Below are experts of layer 4 (counted from 0) of a mixture-of-experts language model. Rows are named router (the router's row for the expert), gate (a neuron's input weights, with its number), up (a neuron's input weights, with its number), down (a neuron's output weights, with its number) and show model dimensions 0-31. Each number is 128 + 24 x the weight over its row's rms, rounded and kept within 0 to 255. Numbers have three digits each.
After each expert's rows: a language model's description of what the expert responds to. This comes from a sample of Wikipedia text that the model never trained on.

# expert 4
router:150136172110164106139122153120114078123117087103112143154133179159087119115109114099131115112151
gate1:122132155092173133136144161147117096126120103177162129117133150104162121110168133179116117117177
up1:113127160111136155138153116151128089130085114130151100156140152119186115120144124149128153170173
down1:095158145150147119159142111099099161120122097164133140144118164113101106061141144122102101121148
gate2:115087122138151070106130163129172128100107121175129156095095120127106159097142122142123170123065
up2:152107132167139106093142120136133144104128148166139126091103110144108161118118126155133185124080
down2:103117157144113127132099143124124125114158150108113121086092108174153153117143070099127114100139
gate3:117105137122120113068194106115092130113113134168128164098148149116133125149147160122099122145130
up3:126116086170125144104179107136120143127098126153137114113133155140141128141135133135122127148125
down3:134120211134116122137124154150129127122140108114118119120115167144113124112155141119127122137131
gate4:158177133128109124122108123110131104162071115076160112167145157136131133142138110126134147180144
up4:153130161091167102174128157116120133102176115159094156092098108122132132117133150139143142067109
down4:113099123116127109118134123098131119134141150161131144128096135113123100188154177100101137110112
gate5:075117083123146154088125125145143139137137163136184139151155118103173128132173133151117123147109
up5:109109101138126153102116127133099118100151178136135127131097101075169120143153132142104128129142
down5:128145178134127121132126108148134124142082112130175137112113147150106132059128115141111080122150
gate6:130110108128112157119145108116126130067140122101146174141118114154170106159067119125151098147155
up6:113135152136151098144078155121138154163152122145105078096165115109097157104158143142129148136127
down6:110126143120132126150110115130119129143093158113123134129169122100081151129122130167122165121100
gate7:109110163116109124126175110142069132101104138126159120099090156154155104131124121148100141115115
up7:120117152151160123156128136133140111147178122113103112108149143138129133138150151090115110132085
down7:097108129075126140126097141080100156130133099139171089127142106096144119086140154125141142115124
gate8:139106164120134148157155116131107113121124100133112146145103163142147142142146127095139119101142
up8:124159123104116111109114137096138130151144147107138106083142097122141136104117144108113151130118
down8:124124105126128189132137145107128154123125067112112095141150110125135140188166122131108126118107
gate9:133121138144114138113126145120110143124102135120154137162116107119089124136119148151113074192090
up9:126139155080106099162138133127155065119149098126096132102111145152159157138168125123134153067161
down9:138165101111125165137106158157126092107104154161113111103110113164100174101127159146139145133126
Mid-name syllable pieces

# expert 29
router:140142139085146094177128149113130117109121112120104131135127168114109150080123121129108141108110
gate2:126118134106115105146110160110186127163094134132152129116131161131122157128121137128127121127146
up2:148150106105083152121101133155178151136094137148174116096132153105108146143130173142096125136117
down2:073156126147073109103163143109130124146129127130166080143107120135110120150144132132105125097092
gate3:146140141127127137176065121127112134158130156109135098153126158135171140159117095134124140128173
up3:113141130162114099131129124118165093135156139114096133143126104141109159127090158142127155137118
down3:125126139104134093096127125104112133127142121103093121114133054100140096208166133155107148091106
gate4:088105091127110084125100137120095133127088122141085126099119146140085132093141122103090120145088
up4:093160132109120140126157112149122130084186148123162137150139156114118136149117142135136144108150
down4:144137121115110164140097113103130079179180082097119113073121118120152098144137099134121137111171
gate5:132116147126158121097145134145144163085109108071115110156120137139137146134123145131099146100156
up5:101136122127123135144137131090150119133174145150167146135137100116089102097149097139180126117145
down5:096151098099138156101153144164129086181105146158158102138145129091110074151107099127088089143138
gate6:142174141095133104157131142134153135154150148122111167114117110099170109118132108109163095116111
up6:189165142123094141111120170122145133170166143154099114110157081112161165125090122113150117088109
down6:098138081138086126132153171130126158111169057120169088116123146159158141094105153162155117128166
gate7:133146125160129080113147123121135132105128115089117140130077105163125072119138143130150133106103
up7:110136105146142075109165114119105124118121114088119155148122134110129079141173153143160160156100
down7:096117146119124122116141122113071104082113127111155136175155140113129096141149161168111093107129
gate8:138147124104130128151173107112136137121117155126111122081129168141130134128153127121075140165115
up8:133093137102116153137132131118139126098120131142113130077098185140116152135144157106082183157104
down8:142123187142107139124128140107141147147142115148119135147144121078137168098114089096120108122110
gate9:151140186116168130130119121131143141123194110096143139126141160144114162112113096119122135144136
up9:160134153125133147087128130165120154144200154142142115083155119110170178108123123141138166163121
down9:127155173102137143140160145149152098148109102139138124104122140134115122126167087169181111102119
gate10:099143130096130110158125107167087107130174139152150114167104119114114165086108123137114126104120
up10:134141143150146120136161177125120125133115133128145104155128059157128135113133163137109098099173
down10:169144094115116150110080138131112137114178159101110129159151121131148129099115114123111131088167
List and infobox starts

# expert 63
router:154158144102144073140120167118146088084106113128103160154119143139127130106134094086112110104131
gate0:130122129127168105132090166124105155112156119141103108135088112139132126143146130159160158112109
up0:122142136144138105129083156145118169127130150148115119128096078104130114129177122150151135110109
down0:141179112134100077139111140166173142105125144114128156104089154115139134078141077101109123106128
gate1:130131131145124183097122134129097171134140141145150105125157140119145157164108124118166116118151
up1:141145125129148083136136162108126069101136107146085145140093148139094082079140099136077161183108
down1:138125071114132152129142118135136120118128123134131128126144118122144127231119126134125156136097
gate2:161152099119123123140150121115141106105135153164112138156118101147140099155133078116104151108129
up2:161090139123136142188145141138109126130122137126145103121089122087121128169118141118133161118133
down2:131104135152098129149148094146149141156119131131088141134140108130158111112081124101165172128205
gate3:171096118107132116117128125137149137112136124130189134146151110111152151120107136124116080130142
up3:086192144102119119155156148126109097147089115147075133121128130120120118129131140143126159093118
down3:115135090123136146167111120134139134143115112131078100095123128135140134145150128093144157118099
gate4:126146175094169133112152164072123115128159097145102128142143111108136122134136111146191131122140
up4:128134097163108152173126119109126131128110118103166127152174128157123133147104106117102133127099
down4:143183116128164113132128153084109126126119135121123131172111144187142142083145122136172118147134
gate5:124104155136098099158099106142161140102125099131115178119127136125126152122077153137108125096118
up5:114125132186112132181085132152177139117129130146153156092121126132127152117098121125109122137112
down5:143092137145136120098150113112130116109159158117141146117157103121137144139094168131070117104155
gate6:183143106115098145118114174130118074111110143094130151111133177106119115128095098130158134129147
up6:169156089127114158111120181126117059088090148120138138106133156092132126141102107118148135125124
down6:104118183121157157076186116127121122112121162140155157131130150148128156078119128092145100102177
gate7:161105171094140099118142069141096099132090112105091116187147163182156143126101118115119127106141
up7:203158155126141093085120106151091148098078133105100153183170163149148143124089152130117117119149
down7:123157166139134107059151126154118124142138134154124118136133168112128090117090182097128155144141
gate8:172105104159123172134119086144129139123150129128132132128152123144131173131100093145141137113154
up8:096113155083155105112143175117078111114113127085122120163125141100145098134153143140112106160131
down8:137173083113132128108129122110101137110148132126128110121137103171102142199114128100130097131145
Capital initials and hyphens

# expert 31
router:148171153087173112150119132099133090141138088105121132138107154143132121092121086116122117092139
gate2:153185119140152114119147104153126115167123095102132150122085130133131160093128138172103115097136
up2:139172108135138127116166100140129151149105104083151125105120105116161167098147105141135114124156
down2:117130128100157138112205146158140097147169115132124159121109139119094125138163107137092092149094
gate3:139166172150137159098107142131123151124076112102098101073131117125157136141106088144117131144145
up3:167117110114090148102146140133154143109139129162169124139132096138055127155135113110096109099091
down3:138121114150154129138123156119150145092112123093160111116126089135114137157115112105141120142153
gate4:155149122086132139098112128088176137136139136111117127136109163164135108106146115094162121146166
up4:087135133152157128138104120137123118082139143123133146121140143137095164143111109165117105111093
down4:135159130100136146136132119142153099106126160106128121103125107146152128137113137172115131120113
gate5:105113142138162103156157150144110157144095126104154143135155093140138172097132157078096116108085
up5:138131147126132137146088144139145106130112094142101091097149121111101128125101105146140151065141
down5:123103127116107146137124144124133110114131111150132116107154128140087164172188121134124143170081
gate6:100097153136123159170126138131139080098144120140135116099105129133135131121120090139151089133111
up6:115107136145136158176146127112104104108153105150143166114117105145117142134115103164132123130129
down6:101124164094158102136142101096141123132141161087146121131176099105164133126121151098166131147110
gate7:097147126084134117152173145138138133173121123099140126117131151153111157142139141112105153167155
up7:150140108148099092105106133115099109081143126156133131112150128109139139129130135149121141091110
down7:108107089147137144112144120093133135094109127140181102118164136111151123197128162146127160145121
gate8:074111146115113123109064144153112099126139128134179159096129131159105128103101132166172132122094
up8:147144141112168114130191146108153144089105090167097129166126133084125110119172129115101128113146
down8:159132077124128115121097148109123137105144127137142123116126099092146125194179136097129115104114
gate9:104130136088158142160128116139124139088135099122151157079146175124134158095110072098125139145162
up9:103152133079129134160098106158113148116167123119186167097128162144125150138116082146150151111130
down9:132100185124159129169128097147150109134140101138127147120118141115112119060156126122136115130145
gate10:108126126135169142116126123122147101129103125123127116106162113114112095154132114147136126168148
up10:118137155139139122097155136141138117121097147136113109128092141101110084134157144178127133139148
down10:117102215136134151122131124160135115109115108143130124127113151122104117060127113160119098132140
Mid-word fragments, parentheticals

# expert 44
router:144183162104181133164113122108134091117103122110138141181111159140088132112111101114117094114158
gate3:156107102116175119133112103109140127087129153199127120131120134103120149142162109122128115129084
up3:080152171105107131152141138144171112127105124077105164097115109147143111119095137123089142129129
down3:132135144100110138078115143153151112147114117090114086147133096147103139187083138105100183124094
gate4:126147121146126115155146147123116120148116125115132130121112135102090139130141143164100117142125
up4:099094154142125113133125120146206115104147123128136156184155106086098107155156160089121122144130
down4:117095143155126127141171121136098130143118126139179117122112161164118126106149145168134158118169
gate5:119130104144159102155128075156176099134114123131138136137189085115138156166157133152139161107147
up5:152148100135142116165152136164117134115109145128088162124126128157151089135151124120093082108104
down5:136137089149125122106153158152119079125113164143097139133132079138141106094122145112087109147171
gate6:159102108133092116120117131122117164133141120118126092184135093145171123088121120116138084151087
up6:164129155136121148121127143153116163102153122109131121158126111137151131103129077127114128124114
down6:129110156131142090132105131157139151127142094141106088152113107119127096088140134131127101133119
gate7:083118144166169142123126127139142119126110104141145104097169130155163127157174164152156151098153
up7:141123208063177140119125089110107071117146078110138132123135115103136132156131126129172169126130
down7:090114096098128167100141141115111114147164115145119097168089083125176145120150117137118149100088
gate8:124164119135079135120161162130146155175158113100128090151125104150173157125087153134141107117134
up8:127111095114070128119120143129120159144111122155118134104137102156198091107113128122122125043140
down8:124105163161115113111157118134136115145142128145124139079111137110146128068088138143147117087148
gate9:113098108139128110156129156121094151147184135135142139133110099130155151082165124153112146108140
up9:104104118139131151110149108124088129153188136157136088125141143153128122061140124112107141107166
down9:138125108110133157041131125148122132179170103119117083106104146125133129128100136143148156148138
gate10:093135105124133153110130123115180162137140136094129099075143142168129118153141105111155083165102
up10:148094090114106148145119130122139107136114128100132073119124164133120116161164104134139153169090
down10:138124151153114088175125126155120152117149127112143143119125164138121124098149108131118138147150
gate11:105135117107135129105136154120112144113142116155106125143101166146129109101157113120101110091124
up11:111152106136124141118129128127126161105128143164112106085123184134112073141160086137083119088126
down11:131122147103137134098101115158121129154111097137099124083157197127086140109144107156087090128121
Mid-word Latinate stems

# expert 34
router:152152169099158089158114175109169118119134090128092168143126119112091122122125089112129108093115
gate0:092139123178148137139141100128093107138118149143135092112150109118110160111106099162149102133130
up0:128146102152104136143117126128114088145135137114121122141122138145133115126108167123153162112124
down0:120123147149160114170146139135128117120130145127152132138095164121147131040112126160128138133175
gate1:119105166116124133104145128142114124136122120133148097123118152115188125122156118131129140086144
up1:120090161065128142134130099125155104123122134187134167097106108125133129113123094149175126117143
down1:131086121093102176139136144097121126158142115108182110138154123135141085188143125120115136135104
gate2:158131149110115099110124147135153139150171148103123136145132113106140075133156152086170132124149
up2:106140135186124131131135113115145141108162187116098106150120149111118137150095119135186114089126
down2:114146070157067132118126142123120126129128119124183144125163143114153162150129130091106116182145
gate3:128121115153167182139108120135099135118143144166091125148100114161093106110095100156150124138109
up3:089114127186164143099127080113151095166115155169155138070123118082153124145119136162160171103138
down3:129121205150121121128137125122104157124122096162140140097115102142141124103129160119120106133107
gate4:097116104130120107172139120141121127096142177143130133103135139110130090135129122134124144084127
up4:116138145102114136164097119130095103111141127130147122112134137119144141128166123137114114128141
down4:108133127142166104133133167117147193139136103171094143120180141154150122161127084163067132113104
gate5:123133140151131108147175140097136126111160118154099127100089194112083111096169118129113092112143
up5:126123113138115119162171161116139157100117154179124137109086153103097132099168106164130089142113
down5:136090153153091124134130139149102106094104109112150076129143180148159142117125133116139092158109
gate6:109149152113190139094128149135174144097141115136161107081136094140096131141110153154136129122093
up6:123112114137142120153098105160124123127131108098086122157144131127119111105147163112122128107122
down6:134128159145147129113153150101166130152137149119140140091134146101142156138136140138145151104118
gate7:104105178112135122125137083115168100117103154124106158137102131140158120114131141091132146121119
up7:113122176109117112124142121105158112123091113172090147110117104129135117114143118128147135134164
down7:080103095124124141123181098109093142101133114137140095142143128130146120105096135109123082111157
gate8:190086119147114121144123141097117128133116107120086143169079125118110130133120087088054110136120
up8:059134122109155135164150090149118103147115144134158114104172143138175145120154149160190123122159
down8:146129130150100129136130140136101105139114072153111132122155106138152166099161100154117108108134
Family relation words

# expert 6
router:159141157104140094152133156079118098115102084142095140145131148128106135084107108127119104111138
gate1:137167117088117128139121091162127122171090143098096149129120146116136138091113157152098115129127
up1:142117088088146123107149122175093148160106091125134102118143060127119136139136121146064122126154
down1:102122094109082149105167100116125120121090129134098111131111124089130161096104144125123104145071
gate2:167106146115135151088139112103099104149090100119155128108132146149099138178146079146127119183110
up2:149147109089155080119144117109127090127127125078137121136139151110119126146142153099168145065103
down2:118108147160104153141166147142118113152068109125147138094133140112143110137173135139179133119074
gate3:149099166133142160141144142156103153098137100184139126115126146098119105169131095151108113138132
up3:118124172139108160143144163137100145120130119166166086118151134105102113195129124157120098107172
down3:164127138126150125116084136096145159100133113161092133149146173120107135134146082147103124149174
gate4:079116083116161146132136091141133132172142138186131154146114119122155119094110129142105139140118
up4:143114125117119128121106153113148129129114110136114127143116105126156148113158111095085082126157
down4:123114134124101113161098071124146123096126138109114129143112128101126115142136077084117122129133
gate5:096158071108141116118158107082187142138117127129191154121140115131100115144112136096181102120154
up5:101110146131116125139141173136137106074120120117191117099120138097104128139117103139150090145164
down5:138158110131132124138095118121130105129097119150150110120140158171107151089105145148104130111120
gate6:124148142101131111138145126130160131109164168130116144104148119126134133127054102120129102096139
up6:100109111127108125135117166151120131157104093149147120122134102111101139070152128169128128094124
down6:153161101151123140133150131143130137072148108128095110109098159144101110041146107125098123097144
gate7:128132150159146152097150135135099131126115084163131118140107103148112107153095119155130103145114
up7:184079138191141153131128131117113129152060091148131135104110121120109118148113144148125108098110
down7:144148104144147110124141110109181129152096152124107120143170112087095143144118097103100102125147
gate8:116114100154133114111150132177145152125104106144147122106141094096138105097151104121090138095140
up8:102133130153129109138155126126141167084133092182108128091148123129168160099167101119135156118132
down8:098125153123116144124138122134102111137118088112111090147111184134092118098086149137163111142128
gate9:101160105142103130127123122130143092102161193176123120115115174103124113107121159148163118113143
up9:147118125143132140154120192090148146146096138128108147141159114127158134102163160129166140146104
down9:120073167150095138129134127124103135122138088150127135121144117087144124076140140133154132113099
Definite article the

# expert 25
router:132150140093126088144137162091125090114106095111137167115083144167108140120145115119115111121132
gate0:110075124125125115127116159089144126158086048128144115158093097121151163076151113064132083121121
up0:130156116132096124118105114123108154107148155140158095080113151151123145115091127161138119140114
down0:199124107098124114167168169091127119144133148158108166085105162099155130138149118149105127106080
gate1:145100157183127140126106102127103142093130135145125133141169157085116128139115127152105127146136
up1:155088164194134158095114150148146136117148106167129138121139108089145113148134135134110154170151
down1:143157178118085138140110103091154127126133127135127161111093181113132140106107107157140101127170
gate2:140155110098140134111140167131138135131114090068111160112117144138121063103127162107195130124136
up2:158135090104127127092119152154143144152128082089137142141138118128113103127123162110212133122089
down2:127148154114077123146133100109114124103146119102176151096115162124174111169172131101129133129111
gate3:117157123080140146089160118141121145120171109123133104104116133133111103161161153139097112139102
up3:153129103139114132098085106130109162100168136143115103124104153136138095126146104132134126138103
down3:152147131107102134170142095171123093118123088121131140083102140104097132144160132150132070114134
gate4:156108164132087112127152117106165113140145129141162175112147089119128152073124137120069089079093
up4:116095141122147129099140138138100122131151096147160114138119074191099121107116134140130125138105
down4:119161096142094105135111117126147154120165116113147148121064114097120109122156126090111131103176
gate5:129111077155138123150138122130128104125087157160159126118155127155136133143122136141127087139121
up5:132127147144158129116103132162107150134112155209086109122136100084112114124133103135111138166120
down5:116149172172134104130133136123165106143105180178102135123109112142112123137106123135158087127147
gate6:102161100124141123115112152115143117144059145128159146069110116158158080122169162088121123066156
up6:080130120147154123167126221099129151126123123099133108131099119120128149149151124139119144138145
down6:111163132105084226136167099143118140157118134094084129155133160123142136124134135138106155113149
gate7:110120136103132116113146092104161093135117080103144143162112135132096135095141162055095127089104
up7:125217111117115142165146106136140126122128143161125140071155129103184090172134124156148101119141
down7:183153103127139114142133133113122153151094157151103126111116113186138091145103135137105146159088
gate8:122101126145110138110126076135119171160092129103110139120138120100100083112145114169122128135122
up8:147105118132122120109109114117087126115181128148097152135115114130110120164153152099119123150117
down8:107142116114138111126102133112136104141168132133142109107153126148134150194108198088136151101116
As, be, become

# expert 46
router:169159184120174112161102130119135085108112093093108139145126159150118117122089113101129105089145
gate1:103084178107168116099132108143095122121088150071115148157123091106149111159115157172164151147107
up1:118111167104175113128134101121118107161146140078098165142124107121143149131145167181172099155116
down1:120093198157118158117141141165125134127112100139151133131123174150129135103094111156125139127118
gate2:122096131120140144129146139133130149079089104138110138154126183150128134133107125132171124154145
up2:146129147156130169138121127130121178086055138147120116133124150117138117151093132122163137137116
down2:111101124136136128120140156147134139134073144119150153153137151134120135160103105150177153114130
gate3:108151152099134129117152122123149119145113134111164137144145174135108105130084115101108132088104
up3:096139135114143161125133132142163127162129133102166128110147159131150097164077102102129123108098
down3:096143121114125114147137102151125148127169151139119122106126144116128098049095135141064115122132
gate4:122086125153170143139099150112093096151148157147116149162125139106135084117126099128130098123145
up4:150148119105167130158104131143104104157113122125118159091113105103130125160158147120137089077106
down4:108133173151154112096134109116095127109121139165093150127126131109142130106125153128108073104124
gate5:125099184106161153137089117144095114100149101140119132107121105106151107110101110156138170175124
up5:111110163117127153106063164112107099115134108112124078134119121123123130118129101141106132152086
down5:099123136160120151087154098146142120145139122135147130127145112119127143076135165126112132140107
gate6:144145160117156139168107134136139129114122096115074152150106136133113110143104133121115134116113
up6:103132149106144120125181109135162146155144134144182087128119125153134180125136144113122150121116
down6:150146102113140151124093140125106136142104113170138107141155102121097129160139147091122160082119
gate7:136090198140120121187153134141134139161130119139156125110118118103108146125155172148101127114088
up7:139166078079108120081124153098156114104168077139090126143118115170143120150129110100124127143152
down7:124124141133116127129086126120116152106078162144129118109122106106151203180114111103157128139092
gate8:141051134122154126145075124132117144161133097130124106099132140174146133121116111125131145190123
up8:140115100137131115125085118138106078141107130126146167132141152135107105113145090110130132134093
down8:110151092098093142137144093115131109145109118109153120123103168140113115150150073100135152153115
gate9:171124151134143132117138127143103096130125082093121137131108178128145110149128091139157108109147
up9:140082154126156135139112098142152053101146141133114143137113189207101116114134131088147098092161
down9:113140122181121123134139114119128126094152129142118138094127099098134128088165076127192166120144
Foreign name fragments

# expert 40
router:144152154125148086155115168095164095130133095146121169146101147126097158102107093138157137087145
gate3:151077127138142094075120096116138132107104130117124146085135145108115173125162116133147114106112
up3:096160160110146130112119155145115128125131125125150123143121097132130120143146184129182133150139
down3:154092134124134136138106153131129139139112148142129121109115148094115127168126109138144118074154
gate4:139079107155101160111120155158113116104165100145146119112160092173156119129134142108097106116103
up4:160097118123109154098120128148137163111164095168127107080180103189158115134153111140143134115100
down4:120117179129123128135131138143100129110131104134137131111083146115104137083122130111132130116123
gate5:142130188144158139151105179143128118117118111133096126183122126118062146107100125111136122134137
up5:099120115134104161154117087101153117127137142110139178061070134109138130114127080108143114114129
down5:168130115082108136172112093103116082126117126126097097102143139159122129140142129123091142166151
gate6:139134181117138134142167103122144139139151118073105108127133150088089095096119127120112108179162
up6:129156106121120137134137106131110155169155144150143133068158141120149167115110134134107133162166
down6:134145149125157147143175078131136147119133140114120119119143154090173132165138117142161103137105
gate7:106160142115133111124145124146144145119159135104094144124188128131125147091072150144113131113127
up7:146092146135112124132085156111121098141088118137175140126085172116143100137190124125150098108119
down7:159171109125129108097096135136103110118118107178113153123085134114122127163134135161115142091099
gate8:123175141139118115158167088111158095110093112133117163140125160118142132108161145148107110151120
up8:113165085123122139109111146107099155113169111123105145105120107153129174142157113114119096117107
down8:126091149084088127156128118153083114101127135128105107103123117193137120089133141110127141130091
gate9:131109141168102144103107149132100125134132108174155121109129110117142145147133094140142116157137
up9:152108124106145145116149138139182135122127189139122151161089110133136091132151100152128150104131
down9:106087108134140152127145145081153141129127100160176126093157095101123155133129166081149109125151
gate10:151123125136127145148069145117085130143150130133110110036160156161118130141155103158147082147151
up10:165157109122124132146104078113068117147126144114171099089130176147143116133159095138133086116120
down10:170137181125126145138099124150131151099158100132116190134114100105116130098134104135097127112125
gate11:090126166131149119116114137131162108135154126124119173183113130099141137114102125131156111113159
up11:153132136111123084104088083129176077136128126125146083129128143099137150090164160129147151123074
down11:143135109161127115115103160169138149153131111127132129175174122111112131133114126113105140107121
Relational role nouns

# expert 28
router:162157164112129083168101158099157115108140086118115159152097137151116144092147111087111128133145
gate2:133085166101120117097127111139133139121112123153105128153152126093128137098121138130130110117120
up2:123153096125163070160153131111144115097136097113165140138134148150126111165127136180133093142105
down2:125160093125125151162100116147108133114145114099163149160119135104120105099160121116129117151116
gate3:147160119096112119148065162150171128116128089122174134116124142131117134155132132114122135126145
up3:163126127132123128115102148103146121203131123172133138115139088118152141148128120137124116130123
down3:126126153169150123118176134112129127125137166137111128150106152121061125149120152177149107108111
gate4:098171153098134144150172108122123135143145167103095148142091126152122153122116096080137139143145
up4:134141116168115156119081135099134133179109118138140131090118152116173148148125116090150163131145
down4:088098145143105172161161142148129128123126169106107119113150092095143162161151175127115114157064
gate5:062117142170129100146150117112110149103120103112099163139088109115128142126125142168123123122127
up5:100120088147092114126130101162084150130142144111120085113128129079141109155136126094133156130147
down5:077151124128209158101194105118128099113116147111125147158143137136141121156116113145094117133145
gate6:132189131122136113111145141122095127119120155080122137100153146111153159126112129134141102115200
up6:153190131117160097089152113135111121078111139116096150121141154163127163112130111177145131154160
down6:129206113102088072095084159116131131108117136098127108150121168118111128157129125126158147128110
gate7:150143111130106147145111140118134124113140092169116132085119092135113098162158127124090162127127
up7:123131122091145119137163139148109148147117132093113100160138110138080111116105120148152119125117
down7:163151127098138129126098149119144099107135119153148121130132130152126094225144118153106140098145
gate8:129098110112134164102153127115120110124126085071118143181129103121143122144117156187149119130139
up8:152164139150126110156119137110125135126129177199141114082132128148113109111115084091122143099094
down8:161111046091098122150070166135135115133102071143139160124128063103124121125155138148141165115134
gate9:104101111125150103125117138134131117144137129118163122141140158152123093114108099157111134121127
up9:126158148093148142141150134121168090094098102119126110110119154124097136160122124106140091098170
down9:120104076140091135145116138165086132119100113148177116136135129121158105165154122130151121119141
gate10:122178110096149120139182110132186120101157113137118125156148113135140120075091130103102138126163
up10:157105156133118099137103144129096113146118109121133090140123159107119119181158134119135138108133
down10:084144160147152166140128126159142089123104140093149089145151126082137113163120089123164141155083
Line-initial list markers

# expert 49
router:130145161116126082140097152124138111123116107115106171159089154160103135123126114086147128113147
gate0:151121151137108139130107135102154102125137127164122107162163177148134133144101087169119141110113
up0:080120101134134155108100131127163104115140126109095089145124100136145153109104129122075107082113
down0:093167160130144113169126143145106113111133143082119117157157179090135090087138115123150098142134
gate1:107178153116103125155167143126123137140103078106093163131122104171134138116111108113151137103135
up1:134107104182130138118097115134112126151164159118154115153083161114116129135113151134125137177124
down1:141140111137132118113131120111125121145137131112137092155127129119140128108118186108113142167105
gate2:094141119132120079136120094124157137142122138092158149124063112109128170124103097121109133140134
up2:159102143122113138124116168127097093144113094163099129099153139150094097154192095105160145099105
down2:164127088106094133114134099157173159150131111124132165124148067143143145136139087152102124142071
gate3:096118132158149122119165139123100117116161124107071154137124087068110158127112138103110159152145
up3:131167141127125150108105170127145128145145101092099130134157143114136124121097155097075138139176
down3:119148163126161101139130164107113140158100114088162140134123107151118129146176126122179142139174
gate4:106090118146141160120201117105175157106142161095085124160112121130128117105121177087118118146153
up4:167170133060133127109116172131081134146120120159173108119130156132156145140121109163123108153138
down4:136147122121134136103133079194140097170108165108130147111116131144114113167109134110154118142092
gate5:151116118128157136118113120143171132140098140074168129173121121081170113121095148119126138139107
up5:141146148129128114146167128102124115125205152132169108141168133104106131115152145143125138120130
down5:144135140116121080138129096093127112106135106117106118132098121132098128118086076116099117130150
gate6:116112136105133073135090141132160115109144132092120148212127135132121113092154119134104137135145
up6:153128126125131206130151111122111132128120109149120133051107093136076115147119097105113109089131
down6:114126160147090158176115125151122150127147120137110150124106105167128130098134154131124146163139
gate7:128149131133124105156109166100116109155091119123122133159102093120105161148178128092067110083146
up7:132136118119097101116112175113125128133113097095073143145114064145096178130152092103076114114139
down7:083126155114150136117140112126185160099117122114127166132102110127081109116131123143111142127190
gate8:138132104131131149152097121141095119102100111114156125132074136118133092144092101148137104112157
up8:139108098117157152141146161125109103084113111121144113141100122051142116143131147129149129146139
down8:147128137119163112133126115135124098116149161123142094165156117147111147129158167168156115120126
Quote and line starts